Weights of a small mixture-of-experts language model, trained from scratch on English Wikipedia.
Size: width 192, vocabulary 26797, 87M parameters.
Experts: 128 experts in each of 12 layers, 128 squared ReLU neurons an expert.
Training: a variant of Muon for the experts, 485M tokens.
Below are experts of layer 9 (counted from 0) of a mixture-of-experts language model. Rows are named router (the router's row for the expert), down (a neuron's output weights, with its number) and show model dimensions 0-191. Each number is 500 + 50 x the weight over its row's rms, rounded and kept within 0 to 999. Numbers have three digits each.
After each expert's rows: "comes before" lists some tokens at least twice as common just after its tokens as in all text. This comes from a sample of Wikipedia text that the model never trained on. Tokens count by the router's weight.

# expert 57
router:419475456555424442457464418486476499418509462457451575488506442474533499399489460604605575489522433465435478531422521553468491473456563603473506511461419574490521481482585425494523484440471525503477544481476534564400460517545531490539446485551559547552475483493432479509608476515432433466527559456520502585606440471524491544418549435454517477501540445444502611539508454449496618550516472451525439474459520450503482549477618531430529524449455481479566505443472440521513477463478458448467578450569423492483485508551568450517599450440501497551402488507432590472569412509449474500
down0:507560443496469547463428463550480529461461507537554507542497481463555473477478468570429465474582511541524491509598536516521465487588408558531540609541478485399586506395456580480464475497476630466536531401543520442513521512424469480549500501484526590522468433455507463506518506502578436492451523518458495440481410441529505478529490486529511471508607524500476448548412438430456599559582490502462546509510556460461459440511525459421500510455396517492509513514472519449484460451450498460518448556483571567485471521603504516488581526523475520460483538625637450504494316457495575419
comes before: " |", ":", " (", "^{", ";", ")\n"

# expert 50
router:421438512527498462497614425454402484479430519541459544505568471513494420546521642548540520535456552460477536523476478563476513470400447553537557515448492515530494514582420475487477529458425486411462495453438457423466496479456506485490570500502508530396462591527531528402582480507504451554499454454570475533487486569507514491545470465503469512541534575451570500497567561436452549564542489563593493526546488446459421382580539560487535542486505569459479481383473416373542472452521516533486491462482371543573594497563479446450510435547544451537468459466501481509566442456515579529
down0:473410463458516437546587431487543565556509464540528491404578492581441513439506473514467503516593506420400508464433449412526579495499513540563414538531602499488454544406481459468505498508562464464448627543544494547505557429405420519429451468615546498531562463501544550430468467509538549490438489511475558499539561513492500478440473527465468518523409507385466469572445488563504512499462467520529427574500529481453458511447579500493509533492430555478510545399510472448424467541498556556480450487495488525456449590542500548537510445467366543540485588512469414426423516419537458484
comes before: "–", " |", ",", "th", ".", "',"

# expert 78
router:410535546503431489548465477480479473510504562456475382499499467511546555526523538511579530432475543447440509561425482507526430479528473516480486530448423513493433521511590596423481619469404556527495437540461525525516489454505510475586463545492514448526408506494459506418585471580461502542467483477496497523484461534456449449502495469515553334514521540416491510530560436496450480501485463512542486431580554401440432536440534533447463572443509493478559575477495458494612529548565525568451559498488380497610570479583470481441524421501501575482540576417452533564596424545534547489
down0:480625530541495552419392528491532543475546517515468485460507616531505473401503565525477599451521437526474477369522584520494535509410463588573535553469611453463454510609560506459492461519439472498477521487622531468531543524480508642456509523445593443594587484455571544525510517492463557514470434453426461559511513539543500532497440459507540438444440538472437496574463532517561485514509488459491452504487394492543537569456468511466417512430573496532518550512485498472492528507567472489533489496450501500474571552520446471474600446606469522546509445543535453452557566489434594443
comes before: ",", ".", ".\n\n", " and", " in", ".\n"

# expert 98
router:448462404543469446399495428515530608414487516506470584434534454566562529455540387539408515421591527490450516540471496544528465436483553556594537521435502564431461526441549412487526472531468537514403570506455551517470473421486542514567460557542613476460483535470453492434462537563507454553438462417598485501514443494518501552453544458475480594519581461481437511548529456497450494584560507536438623490457481455453472558466550417512553514430451550459532439486461460575487479553525593440505543499523497508488539528578470480553509427453582475524459529406451546517536476561485551466
down0:474522484497450448578572477505467586512501481505572546450558451518563532562598572530495569462514525528560528491526428518489499525478462387465479447512499488595439443452535565505369388438465476460546423528516389424515522567523578529476542558488474497509480436523498519469469479561570520555515580526566398496493451553578511506480542566534521585528569444513478547495462363499544552445527452439475527560481491522539464509453583483513461516507580589499521512515528614503401509473521580564496421493406555530465515507554535571451484544473598509444530497612473460541472518492407425497
comes before: " ", " |", " −", " +", " Labour", " Republican"

# expert 61
router:517472404530470479398503493542538605461525499492493562443543455560557516468535366520422502476590513485428507573447478489532432478463539551592562514396554557420471558439568423501510444516462511480443587425455505541478472432455502507576498571555590466512449514424501479463449538565463453555441519415574438499488450499534516585429578469512462546497504453444465535530501475507498573582550505462428555521490482477446470557493556399468520480464509568479578432452451512597500504579531562386434549457517546455458529533559445485549537424430550483528440535434485527470503511585438513508
down0:462513511490463582498572480594450479520522536543605516513500470389437486521538430422484519418452414552536525493443428536417497541483466475582491494534493438621477507576492450557564537520420479453552465483519465403578452488425524527537517580402408491459430417495436453523419465558498546463485494519512472465595489446509514524445482454512491507632481503470482544581568474473531379524489444454520426536461487445526591473523440460505463534538488532557505505527464497563569510512488548453526545484504498505448412538445508444428482432546570414510542577497459551540455393372448490500
comes before: " ", " the", " be", " A", " Species", " The"

# expert 15
router:469480409548481452449488447515543584428453539549469543435527443587561539427491331583411528425550508454442533573470468525512478479441561556547519536468498540441472535456541435460474454544454510525435556482473570546488482417468541552604499589520616473489447536413421534435476521561485423557466470451515466504520444472548451561433553475466458599484547461458439533520479443548454495555583472524417577475508473453479467579458580386508532516497512535466559389496434474551500476542495530447436562477499482507461516528571467499527532437464564514570423551450456551515497482545451541496
down0:507530569453459513593447563472548477543505506428476562518410499514535428488436561551597484580426453506364559535505560483513518476508443498517517510485583488465468514462472486524516571428424511545468515452492571468542485505488465477442487496516534497565554447551501562503458485544608545507418455436532551486434482446486499516568557465602530439413410555549507564446504438486426450590527482411465503566555457482426480481434574464392524503536497652497482565544510502504467485509522506418562400468526483360451530416498573505453536505490432510539430520511525543443475529544612481520
comes before: ",", ".", " and", ".\n\n", " in", " to"

# expert 6
router:477452502463559567465568445411506385439513498546521498542452569542431502452536492521449542564415495528579548428526549462490509464472449426457526414417592548569571532478392458555495487529563500460515463602511439508470568475507537526454426415556492448407535491485591523523572520482536451483488467540545523512439505430535499498548519471493544570446511490509591530460588486418543413470471553491471544626429487517518498491519579569355485407468413534520439546535574554484535444394510514458520614542476460561472503451517527509463478551502511418532456533469532530469476478430463465496
down0:478534474499525463498518607492509431530522550456514557468478509498606524464543525403482420476477527508529524530497510573600434476465482528494515311467573476497404470552487524566523458532449456577464537427527459407493478469468601549545463466541534503479457551451603388573567477496534405542509450560593497507571568552483477541494478533562525618427473559552589465515571522490449456429462524470527505526478459539460493533543427553490483468488515539561522489477496411516452429494452579572523467446434459456453491509444428502448577510607516506438500508413439437502532557514473563560
comes before: " ", " Year", " Party", " Title", " No", " Preceded"

# expert 0
router:526497388393441567484473527522556481419456469582590513513498541594497538490496586541495449392497490532511416527454554486508529478556474502471429509499491476446547521524531441510504592452398498584507538421501515491438440487520521499525513483475553498386442558446426526465531559493559464581430439474427437532538447509562442529509534574458427479557472489557473570522527549403462534479507388524576585578524422507448458530493475462546473562485457467508550529506443431388453495568504526429441494476547482574547509533487526476567492444455500400657441527509425520453542483557452511483
down0:543423456537479505600566515463457452532417427483509468551494417525564505462535543518514460451522477568553511507619538546423505480447523478529423454544506513408511501472527444382494522538460529516519528593471437478584501521505514553479569470435497407543496445525526500562526477493462494461480565561466559519551465494572489491466559492473543405420551579505540477440621460589533468505611486539492474553461495548463538537450525528467564558523434462579530539538431448515507513578471456543490524605457534489458475525467373501541514639508409571381480563478523561442444541543495403488
comes before: " State", " |", " York", " (", " Conference", " League"

# expert 111
router:461497390495479468376530494495516547405515476531508516417494409516521527466496376558477515423584507427483545509488474594561449425464519506587576518462556506420459513430577408483505409445455529526420539452464560467556457485457505550608485590496544479460472472446422475458418528544443470579407460459520431471547522448527491540444541491456479540461538484487453471548441439558456514555560469458473519515529444428519464536458492381514496500491528550460550430501515568574465533527497559444482566461453492405506485536603442481565495433485577520471430561429446541475511426555480569486
down0:568526478463534561480538457532465525428499509449510531504507447552479436458378509510496597501485493470531504441542530467418540642493549463503565512499508450433500479438585445465554538489466525555477423510463423452370489559510570516542591418524517517518505471513470463498440583535515495515509424466580412453414589431502446562534551414491525537490473488515522496525487451440627517482476615497502494616566395563447511535515492533479480424564546523462533490376509499519500468599428556493480449394536526452506489446438519569509485570489484500545441431477526537500531392540462490576
comes before: " to", " that", " time", " he", " as", " for"

# expert 22
router:464484388520482408431502478537521564441455552521462558451521429569526542416527367583443520405574534451467490552446461554518451469451576534574548486434488536417464593476529431492477460547449532513444565460475563550466483435453547534570470610534621481479473513446459488429452553553488459573460488437549433528499469501562480563415537463450425589477545458467474532534470466522472515566564466488417581503496461482452459554446544402527519516454499548452558409444439507560533471578524570423478514496513480496484490520572453487556523448454567496544450540423453539501497480585465546489
down0:565490469533378493522485509543478553509474426494502472425467497529433447550512486482451502426438512465524582609469473466568602533510563475426454512437468489449402492550519482564475499469539548539516561525490553573511467541474477549590516473447444485451483389580467603495401478473488410523509538489598467458567613524475475433486488463492535513535530447465417452387538486458519425448498513486463489519584456471482508557428527533524449574491516418461502537549576453461515494491515490508465455621589450424450478511466554540432496534472493399541505557685479496475555477446506531551
comes before: " |", " |\n", ".", "\"", ":", "'s"

# expert 80
router:491450451488489523419451456549478563466457535520527495593511595480595397477513506492484472521523472479541580486413479555488439481460535532513421440477503499580561549447512515480529487527518642456488533540426560505505501579533455460581528455528569473447601663518411477470522537582462447541446530445465493528527470477487586499551580544453555460461511475562510565425515514473511459583564593527498506555523418476517425479572539405563599514461420519582469589477469473522493473536470505572479510512475491464423545432446529512530562426511471555458474443477457522402625480450485527488
down0:538483514495457472547449597597529537501472525419439477550512478530519362538446437442411513529494422527457393556634516544508504479524554489493478453480616480398479507548545464521476551519478514520414411511556571485481435538541601531538500410564552460486480492453447502538557564391460407461537409495543491453438518473597483444588548478524527474501514538576565459437508501446535506500545498455519537532540487584507497561550565482478419477596452483517483482516405489466570515393611431473495534584421431556515519505528543552508509455538511500455476501546564509494470488550577530497
comes before: "\n", " States", ",", " York", " United", ".S"

# expert 19
router:452473516524520401536557431499475353541440558402483370509459451409536584600486521553478521486567430541481500537467494501543512493490504388540567532483378542438417470433529523455561484392494483518493440579584559550485461437497533515500458530463417499591459439477565483501472470506513463528486466469499510493530478492460449493514530464541446326495430490467471582507491498529455456488482423539505437417549496388505508527467491583514515531479556502417478509481598476517532453544524536539537478541520567467573509410547554494549526485432569594399535479492468557539476522498498471440
down1:517473523511568466494530535457406505602487392488432482450498416486535572526500526492502478516520515482504615505509611474547485486450477496486509479588410480458542413519553429599468374516564498583510469516477500358463427454393480475536475483436455485489544468442423533491485507521401541524501445495507423477449452492448510552514507449437531376476504513514440431512432511504463528503519512472450483405567435543464463485495540486471639444488544502495437596580610521492486520484592554440494562557478561508587469452568501422535403542580501552499492489506465440495450488445458480495
comes before: " to", " by", " in", " for", ".", " with"

# expert 8
router:452473398542478435444517458524522574419472544525459560424506434573538544458500373579426546430558479461447528572450457532512440453467577566591544517437524564414488542445549427485468455536463528513432584473466575521453460439465553540581463576515596473475456525453449546436470557571450435542475489418544467509541443453576464551411538477463449615459557484458464526511486435522467524563550476515425588508476469475468479561450564381525532487459496536474551424475431470557492464562509539433449556458513461475484520537583463487541526459455548492541439515451446547500504466578458544489
down0:555498539550497486508502499498542469559587496471556421562445462525482446525574446367400553483344502421458467458472516561561463516386498507476493519573550501411442519489461487445463490518527587487450575537568430503432506529564516374528343470562513481461433543514513485514502418545498439502470535523404545410450519463531549454516448492465455580484567427495534506475463576538449517531578471461503474454501465463427510565476492468547470503567428606526579473466574482493546504499510511453491570544535510622538604512512503419529502522589465520517464522541462509530580522476489457522
comes before: "-", "|", " |", "=", ")", ")."

# expert 5
router:475535515476522488449517475484560398499585514453576564511462528553401493453544557462435519537436543557569499501525531509429501450504518395425484445469565564536503556466439423485447458476594564453533518503544381553528564485532522534444495480516537512443458499493496506482521445566466476544529487509564537550447516490558429448490558467479538578497414463536467556473587485394506487411412650503468508597433527400443570596582502527418518467471380518495482531445492497478461487401520523427466496451477429518482505442456493487403507532495538457476566469493532550427599492529565418491
down0:487465555568584552493567491595582481494408489527499484479514547614564501483496516511506562589506496524530464461437403473519527549472395464477576474499507461447417491502584504415539461502435528459519530489563437442325486574545558604489490453468606475493500380502545527537432470480493463454541545559433520569552566426491491460476573477511503636475502461425549530544462540486551487591493582397498534463434483493491434496480496436440472487497582458520540492515478483536490511505447445475524512555481483462498531475546579526547479415502512512441566556590355478498539485492517461494
comes before: " ", " —", " Gold", " USA", " Clay", " Triple"

# expert 46
router:439514466552497558476519441553616530525548492439528410526477510414472556517486491528483554474547531527501461491493499526566497637480507491485544505513597530429473496412505544473454485406426412502501514447503415517451519475477517534484535556487427442531480507479535500557484526512473586516454558536543463534531496587507595431449459462541474378504502500478476455494491497583575527540464554411488389451582529410441509420506457436337472457470583507462455464512588585526503505492428539466542507523561583445603549393471467487579487513450530588435556442436575465472551471516492484473
down0:489468429570490421536517502493536542530566538472515404481582424581540566419527519500472552425564472557545527527504503584512443484541481457503423565492556458499540558463546610498598484430526440372499550530411432450568432483529518471519515538422433483465539495419470431563438448437518485545486484472586550454516523614432428546435545527520566459486475400548494538457471456449512545530513501490459471550534503492520458493511441483530516396474461588578536452436495494600533558439507494384594536554474515451461537547432548582437523513557548508415569521520503458538449521501550518539
comes before: " the", " a", " that", " his", " it", " an"

# expert 4
router:409457572497515501530619401407426474486486512547483546441437445542498469523510597524527523482497534458508484565504491575466464423465508548475582470500500498453502559565458481484444468479470464382446530479490465458481511480481529462443544508538489580442457506490448491422612468518555446530555427487600478542460513540473468528460504512487457468514568564501524381529562448374502589475525495519543480467528446443519389396555475633461515498535562563418507476393508421403526478391538477544547512436453392511502547506581483408472556467515564448555524500449510466494523453470455505499
down1:524509523507511552481516413450506441491511465484528471551454487547489588449619499468565392490520506520471445578489554519440526528519595565506574422433552546609576464583506538500512414543445547569435517476553514390450357538480459545501469467513478544481509542466521561418504479530584452532453439477477470512469476443448425487520539400522486373500483524434597618451444580456489523512540460480481502481566461523432548457447440437489460502493556480471545520443540520444466544454456431480444492514492491571466505458478516467580466616494522486536544372498516489517564482521518608568
comes before: ".", "%", "–", " |", ";", ","